config.yaml
n_layer: 8
router_score: "softmax"
head_dim: 64
qk_norm: false
beta1: 0.9
decay_fraction: 0.624
seq_len: 256
train_tokens: 453500000
Below are experts of layer 4 (counted from 0) of a mixture-of-experts language model. Rows are named router (the router's row for the expert), gate (a neuron's input weights, with its number), up (a neuron's input weights, with its number) and show model dimensions 0-159. Each number is 50 + 12 x the weight over its row's rms, rounded and kept within 0 to 99.
Before each expert's rows: "gets" lists some tokens that make up at least twice as much of what it gets as of all text. This comes from a sample of Wikipedia text that the model never trained on. Tokens count by the router's weight.

# expert 28
gets: " \"", " ", "-", " (", "im", " X"
router:40 60 34 54 47 31 35 50 46 67 49 25 41 34 58 35 72 34 35 44 42 46 45 63 45 33 65 53 59 66 43 49 60 37 39 54 58 65 42 43 57 63 50 35 42 36 32 53 33 70 63 58 77 33 41 52 44 71 57 43 57 45 19 55 43 41 53 63 62 43 53 50 64 44 52 53 37 47 48 61 45 52 63 58 44 38 30 36 50 44 42 45 52 44 59 58 39 44 51 49 51 50 44 61 35 48 28 75 56 69 65 37 68 34 77 54 42 58 53 49 68 69 51 67 13 50 58 47 55 56 44 59 34 45 58 49 50 46 55 41 41 29 46 39 32 43 35 41 37 60 49 64 53 41 73 43 57 64 67 41
gate0:46 61 43 54 62 57 48 48 36 50 30 39 55 69 52 58 33 76 27 54 40 58 39 46 52 58 56 54 62 56 63 50 38 31 66 70 49 67 39 49 40 54 59 39 61 33 40 41 58 66 66 59 62 37 30 48 47 43 51 68 39 45 34 63 48 39 56 27 53 50 46 63 56 40 42 64 66 65 61 59 41 44 51 44 55 47 31 41 33 38 65 59 51 43 35 64 54 55 46 51 51 44 64 40 45 34 51 40 69 61 60 39 61 59 65 48 33 69 49 28 52 47 61 73 42 51 42 48 49 60 68 50 62 39 34 37 55 16 75 39 30 25 63 35 38 47 54 66 37 39 32 64 47 35 47 43 73 48 61 46
up0:47 30 58 30 42 28 38 36 60 75 62 41 55 45 62 48 59 53 59 66 25 55 58 70 58 56 29 52 66 31 40 46 47 57 46 13 47 38 32 40 53 50 48 69 44 72 56 56 26 42 50 48 28 35 35 42 45 66 41 35 69 68 45 36 69 53 48 42 49 41 53 54 58 60 43 57 63 51 37 52 53 45 35 67 56 52 45 65 50 59 34 47 50 52 66 29 47 47 46 73 47 44 57 58 42 61 33 47 46 49 21 41 47 55 41 53 63 50 73 70 43 54 42 47 62 50 54 40 47 45 66 68 54 64 42 61 33 63 61 52 68 68 45 58 60 56 53 51 42 72 47 45 63 43 75 51 36 51 33 40
gate1:55 63 52 60 51 68 39 70 35 65 49 53 44 45 48 50 46 53 34 31 53 54 45 43 48 57 52 52 61 61 46 41 70 41 32 37 53 47 41 39 51 57 63 57 61 66 61 42 51 36 57 59 53 60 24 57 36 58 39 70 38 29 41 60 47 49 46 60 50 64 44 51 59 41 37 67 36 92 60 44 46 16 63 33 44 52 57 46 10 51 64 45 52 47 49 51 75 65 37 66 43 59 44 47 50 48 33 46 40 56 78 46 71 33 64 55 51 43 51 55 67 49 31 34 58 42 40 48 50 50 54 56 61 17 56 64 52 48 62 45 59 34 31 69 50 56 48 45 46 46 64 72 52 55 58 48 48 59 63 40
up1:48 40 56 62 36 32 35 50 62 25 40 57 71 30 53 47 52 29 68 43 27 48 40 55 62 55 70 27 39 32 63 51 57 54 55 57 32 71 64 53 52 46 35 36 50 35 54 39 61 44 56 29 52 44 25 44 53 38 56 44 46 52 33 57 68 54 42 45 64 28 58 53 38 46 58 74 59 51 38 48 53 42 34 33 57 52 73 64 40 41 53 43 51 33 29 42 32 34 42 56 41 33 54 43 62 54 43 46 36 43 40 39 62 48 29 29 44 61 43 63 65 39 62 68 50 48 39 72 50 56 60 46 52 40 60 35 45 34 57 57 36 40 62 43 14 45 41 64 40 55 45 41 43 36 50 57 44 50 57 32
gate2:40 63 52 52 41 56 53 40 53 45 58 57 37 16 50 45 36 61 27 52 57 54 44 52 49 36 65 58 44 37 71 43 32 27 46 56 52 55 62 34 56 41 60 43 44 39 29 60 39 82 53 28 45 45 36 50 44 78 67 67 50 53 54 26 52 60 38 53 50 37 49 47 62 54 72 51 52 64 52 48 45 40 69 57 42 49 37 29 38 36 71 58 56 61 56 60 42 62 79 53 54 21 46 53 43 52 73 48 63 62 57 47 59 61 62 52 40 55 48 54 64 51 61 61 46 39 67 53 36 62 26 51 46 41 38 47 43 54 51 33 53 29 53 39 22 46 27 64 53 57 48 73 60 53 48 45 40 34 41 57
up2:43 63 47 54 33 46 49 47 58 50 39 64 68 63 55 62 60 33 42 40 66 32 43 52 58 61 52 42 44 49 43 55 57 86 36 42 61 63 77 40 63 47 75 59 67 53 49 56 52 56 34 76 38 52 57 62 49 50 60 61 50 47 61 51 32 53 60 44 45 38 47 55 66 52 54 68 43 56 40 51 55 78 44 57 68 51 59 55 60 56 55 45 57 33 61 55 46 62 73 46 61 71 64 47 60 51 65 56 41 43 63 42 51 68 32 71 42 46 51 47 25 45 64 42 48 56 67 59 49 55 61 35 72 43 49 55 53 39 50 47 80 58 35 54 47 55 59 35 57 33 75 23 48 59 36 59 46 24 57 75
gate3:76 56 53 43 71 33 61 53 60 62 55 60 38 32 61 47 35 53 39 57 35 35 49 36 43 58 70 60 63 58 42 45 55 58 50 58 58 62 26 72 49 70 53 37 50 12 39 67 66 38 64 35 52 53 39 48 29 47 43 69 56 68 48 34 44 42 44 42 42 43 43 55 59 58 55 36 35 35 41 60 47 33 54 69 33 53 48 52 20 54 43 31 52 37 48 55 69 61 53 48 60 40 46 83 47 56 49 47 52 56 61 37 62 55 75 44 30 52 64 50 43 65 36 38 58 12 60 34 50 45 29 36 57 52 58 49 55 57 56 44 69 55 45 60 41 49 43 46 45 47 54 57 49 62 49 63 59 48 53 35
up3:51 52 61 40 50 56 63 50 66 53 69 55 63 75 59 75 65 53 66 37 36 58 51 60 50 47 42 78 54 56 48 67 51 49 40 24 37 61 54 51 67 61 64 25 31 75 59 46 48 57 44 57 51 44 58 44 57 73 47 37 46 44 36 74 50 58 55 62 55 62 41 58 58 37 34 74 55 49 52 39 61 60 45 70 51 45 40 60 62 48 51 58 55 24 50 42 41 58 34 47 47 71 33 33 47 55 48 68 56 53 51 65 45 56 56 50 66 58 52 62 55 46 56 42 54 61 51 46 53 64 55 86 39 42 62 65 55 51 44 53 47 61 62 49 67 44 40 61 53 91 74 66 69 45 54 45 36 49 55 34
gate4:31 56 27 59 54 48 46 50 62 57 34 35 50 21 41 54 56 28 50 55 28 48 35 57 75 29 71 52 61 45 42 38 55 57 54 56 48 77 28 54 42 39 62 35 33 29 48 41 48 67 52 40 65 62 47 24 54 51 45 33 47 41 44 58 46 40 39 32 64 57 42 32 45 59 36 49 34 68 60 42 39 40 64 54 33 55 58 34 26 76 50 41 46 55 47 50 67 59 53 48 43 44 62 55 37 51 43 60 66 70 30 50 71 52 38 52 46 56 43 39 51 65 50 70 30 27 50 53 53 62 64 62 35 45 44 69 68 56 58 33 36 41 65 48 57 40 39 43 43 43 49 51 48 35 40 46 45 63 51 60
up4:55 36 49 54 44 51 65 24 26 66 55 66 55 71 64 47 65 56 61 51 40 48 41 40 31 49 47 51 50 28 27 54 48 53 50 39 54 44 63 45 58 21 48 42 58 45 47 52 71 44 37 37 36 29 54 64 33 50 56 68 48 41 64 58 33 61 39 47 38 55 65 41 39 61 58 80 71 63 51 45 62 56 34 37 44 41 46 51 74 47 42 65 54 52 33 53 65 47 52 45 71 53 36 60 46 31 64 46 48 46 79 39 39 42 78 79 51 39 59 61 58 49 65 57 44 83 60 49 52 49 49 48 67 39 51 52 46 45 46 58 52 58 53 49 70 39 34 63 47 52 59 67 52 35 49 44 45 35 35 62
gate5:74 47 40 47 67 33 77 54 34 63 48 18 64 59 55 43 57 33 32 46 34 52 44 78 39 32 52 46 49 60 71 38 57 61 52 39 48 47 47 32 81 43 38 51 58 34 42 56 52 68 47 45 70 31 47 43 66 36 57 41 54 54 35 65 53 47 70 29 69 53 48 43 60 46 54 56 31 46 40 44 55 70 57 73 40 50 51 42 54 23 34 56 70 36 46 60 53 36 30 53 49 53 39 55 41 50 34 78 40 60 54 60 53 54 68 51 52 49 72 30 52 51 34 40 49 52 46 37 55 55 45 57 57 55 55 42 47 34 48 79 51 52 35 42 35 42 39 43 62 42 39 37 44 55 54 45 55 47 35 52
up5:70 38 46 60 53 73 44 72 57 56 53 56 35 47 59 33 55 66 46 50 62 35 50 36 45 70 69 72 57 51 61 43 47 55 57 63 51 14 49 37 45 43 53 72 66 51 37 30 49 51 60 33 59 63 50 27 41 34 38 74 50 48 62 51 48 47 35 70 44 46 61 39 52 51 66 63 66 42 62 53 47 43 68 33 54 41 50 41 46 47 36 39 39 18 35 54 41 54 53 58 61 43 57 47 42 46 63 44 70 45 48 65 57 62 46 52 30 47 63 50 49 47 50 29 40 59 56 55 54 52 60 38 62 67 34 72 75 64 35 42 54 51 51 59 55 72 54 49 39 68 78 58 31 41 43 58 49 42 39 33
gate6:51 42 37 62 58 50 62 44 33 43 74 35 47 27 52 66 60 41 18 61 39 63 56 56 43 22 43 51 51 68 57 71 28 42 46 72 51 44 48 44 76 50 54 29 62 40 42 47 41 63 53 49 60 60 30 45 50 55 48 43 49 50 42 60 46 57 76 46 46 47 28 45 29 34 45 38 44 22 51 48 57 57 49 67 36 50 53 47 40 56 67 42 53 52 67 50 49 46 40 42 55 41 31 55 49 36 35 34 86 53 40 56 46 46 81 42 38 52 74 45 60 53 44 62 48 39 42 58 47 34 42 54 51 46 34 82 51 58 20 50 36 50 48 50 51 56 48 54 39 44 38 52 49 52 46 37 37 47 44 35
up6:40 65 42 51 57 51 38 51 52 41 39 63 37 35 42 49 39 34 30 46 52 61 57 51 42 46 54 39 42 50 77 53 44 35 60 50 66 39 48 44 69 56 51 28 59 31 62 44 51 55 40 52 67 71 50 44 62 57 42 36 40 52 39 54 42 67 64 74 27 49 52 48 51 10 71 63 49 56 52 43 71 54 41 55 25 57 60 40 55 43 70 60 49 50 39 65 59 30 36 34 62 49 52 56 53 62 32 52 63 48 71 64 50 62 76 46 38 64 52 37 38 41 37 55 52 47 35 68 53 40 63 55 63 41 50 62 38 34 45 63 18 31 38 38 37 57 48 41 37 41 33 52 46 67 60 50 47 36 55 35
gate7:43 66 43 53 41 48 29 36 69 62 44 27 55 47 52 49 59 58 47 40 34 58 56 79 54 33 41 50 55 60 42 55 60 43 56 47 67 43 56 48 78 56 61 65 45 21 34 49 47 52 49 41 66 60 52 40 64 72 56 25 65 62 42 54 40 52 70 59 42 63 38 26 46 46 60 75 24 44 49 50 59 49 45 59 51 51 49 33 49 44 65 65 55 40 48 51 39 43 52 56 80 52 76 57 36 67 31 75 48 67 52 54 58 53 37 42 36 66 45 43 52 33 42 63 62 56 66 35 47 51 51 52 37 55 58 28 44 45 55 35 57 44 60 43 29 55 44 40 26 34 55 51 43 44 53 42 36 47 36 29
up7:54 52 55 43 72 62 68 41 65 42 51 51 37 31 47 31 57 59 63 33 37 55 55 52 57 28 38 49 53 32 64 55 67 40 48 59 38 33 38 83 70 58 37 34 40 40 38 60 44 38 48 62 49 27 44 46 39 34 47 47 41 50 60 66 41 63 50 69 30 58 55 52 40 54 48 69 25 55 59 55 63 70 50 52 29 66 80 55 48 40 25 52 40 58 43 60 41 44 44 33 58 37 59 47 52 47 52 46 70 49 39 49 44 52 50 42 15 53 56 62 44 59 40 43 52 43 65 42 50 29 40 68 54 59 42 52 53 64 57 30 24 51 40 49 39 60 46 39 42 41 62 50 38 40 68 55 62 59 39 32
gate8:58 53 37 52 50 58 31 27 51 65 43 46 51 32 41 46 59 36 37 69 43 52 51 39 51 57 55 42 45 23 22 67 48 49 49 43 53 80 51 33 69 48 55 43 45 32 54 39 55 72 48 40 47 53 48 42 68 60 67 36 48 60 38 66 49 58 55 41 53 57 68 50 72 74 62 55 58 45 52 46 58 32 59 44 53 46 16 22 38 60 33 38 59 27 56 44 65 64 52 44 51 43 72 58 49 26 50 63 42 55 36 67 52 39 46 60 43 55 55 53 49 30 62 67 36 77 58 62 44 47 54 33 50 38 48 36 53 50 54 44 69 32 48 56 59 35 44 61 56 26 53 56 30 61 63 50 47 52 42 63
up8:53 53 53 47 33 54 54 43 57 42 45 54 46 53 53 58 44 34 68 79 57 55 49 48 51 51 27 70 47 65 60 24 57 42 55 35 63 51 46 62 44 55 58 58 64 36 58 74 50 51 47 40 58 46 69 37 39 50 61 52 63 46 42 27 61 43 47 61 59 48 55 67 38 44 56 53 75 41 40 45 60 52 44 58 66 66 36 52 62 48 50 33 40 39 32 51 62 41 69 63 47 43 93 54 57 56 60 38 35 46 40 75 52 84 46 28 44 65 48 53 42 52 62 33 44 55 40 40 48 68 37 60 34 63 55 52 64 16 56 42 39 50 56 39 47 57 49 48 47 58 35 49 24 35 42 58 30 63 44 38
gate9:55 64 48 46 51 31 37 54 60 62 23 49 51 45 40 54 46 44 36 54 38 42 42 71 48 51 65 52 51 53 47 51 67 50 52 39 69 95 32 36 47 52 73 49 47 47 54 58 48 65 57 73 43 64 45 24 48 61 41 35 67 45 41 63 37 42 52 56 65 53 47 57 53 39 43 35 55 30 55 45 41 47 46 53 56 53 59 41 25 60 40 46 45 48 34 66 37 69 59 47 65 59 46 50 40 50 39 65 56 55 71 71 54 62 58 52 34 59 48 60 69 60 44 43 34 55 49 39 51 67 66 37 56 24 49 67 40 29 52 34 30 43 51 47 32 38 40 39 52 50 68 87 60 47 50 45 60 31 67 48
up9:75 58 57 64 57 46 62 46 55 47 44 50 46 58 39 41 74 49 41 46 48 58 50 40 43 62 59 55 58 34 37 43 42 40 51 53 46 35 59 81 59 52 49 61 52 43 57 33 62 34 57 58 44 61 58 62 69 34 55 66 45 29 51 38 58 57 66 65 46 50 84 53 48 57 64 61 39 55 45 64 51 48 63 38 53 70 62 61 40 41 53 60 45 43 67 56 49 38 50 34 64 44 59 47 43 51 59 52 11 50 48 58 46 62 41 39 36 51 33 61 36 69 66 34 58 47 37 52 59 43 49 52 33 73 54 39 66 69 61 44 75 69 36 61 44 52 52 46 46 19 75 51 34 78 54 47 57 45 30 52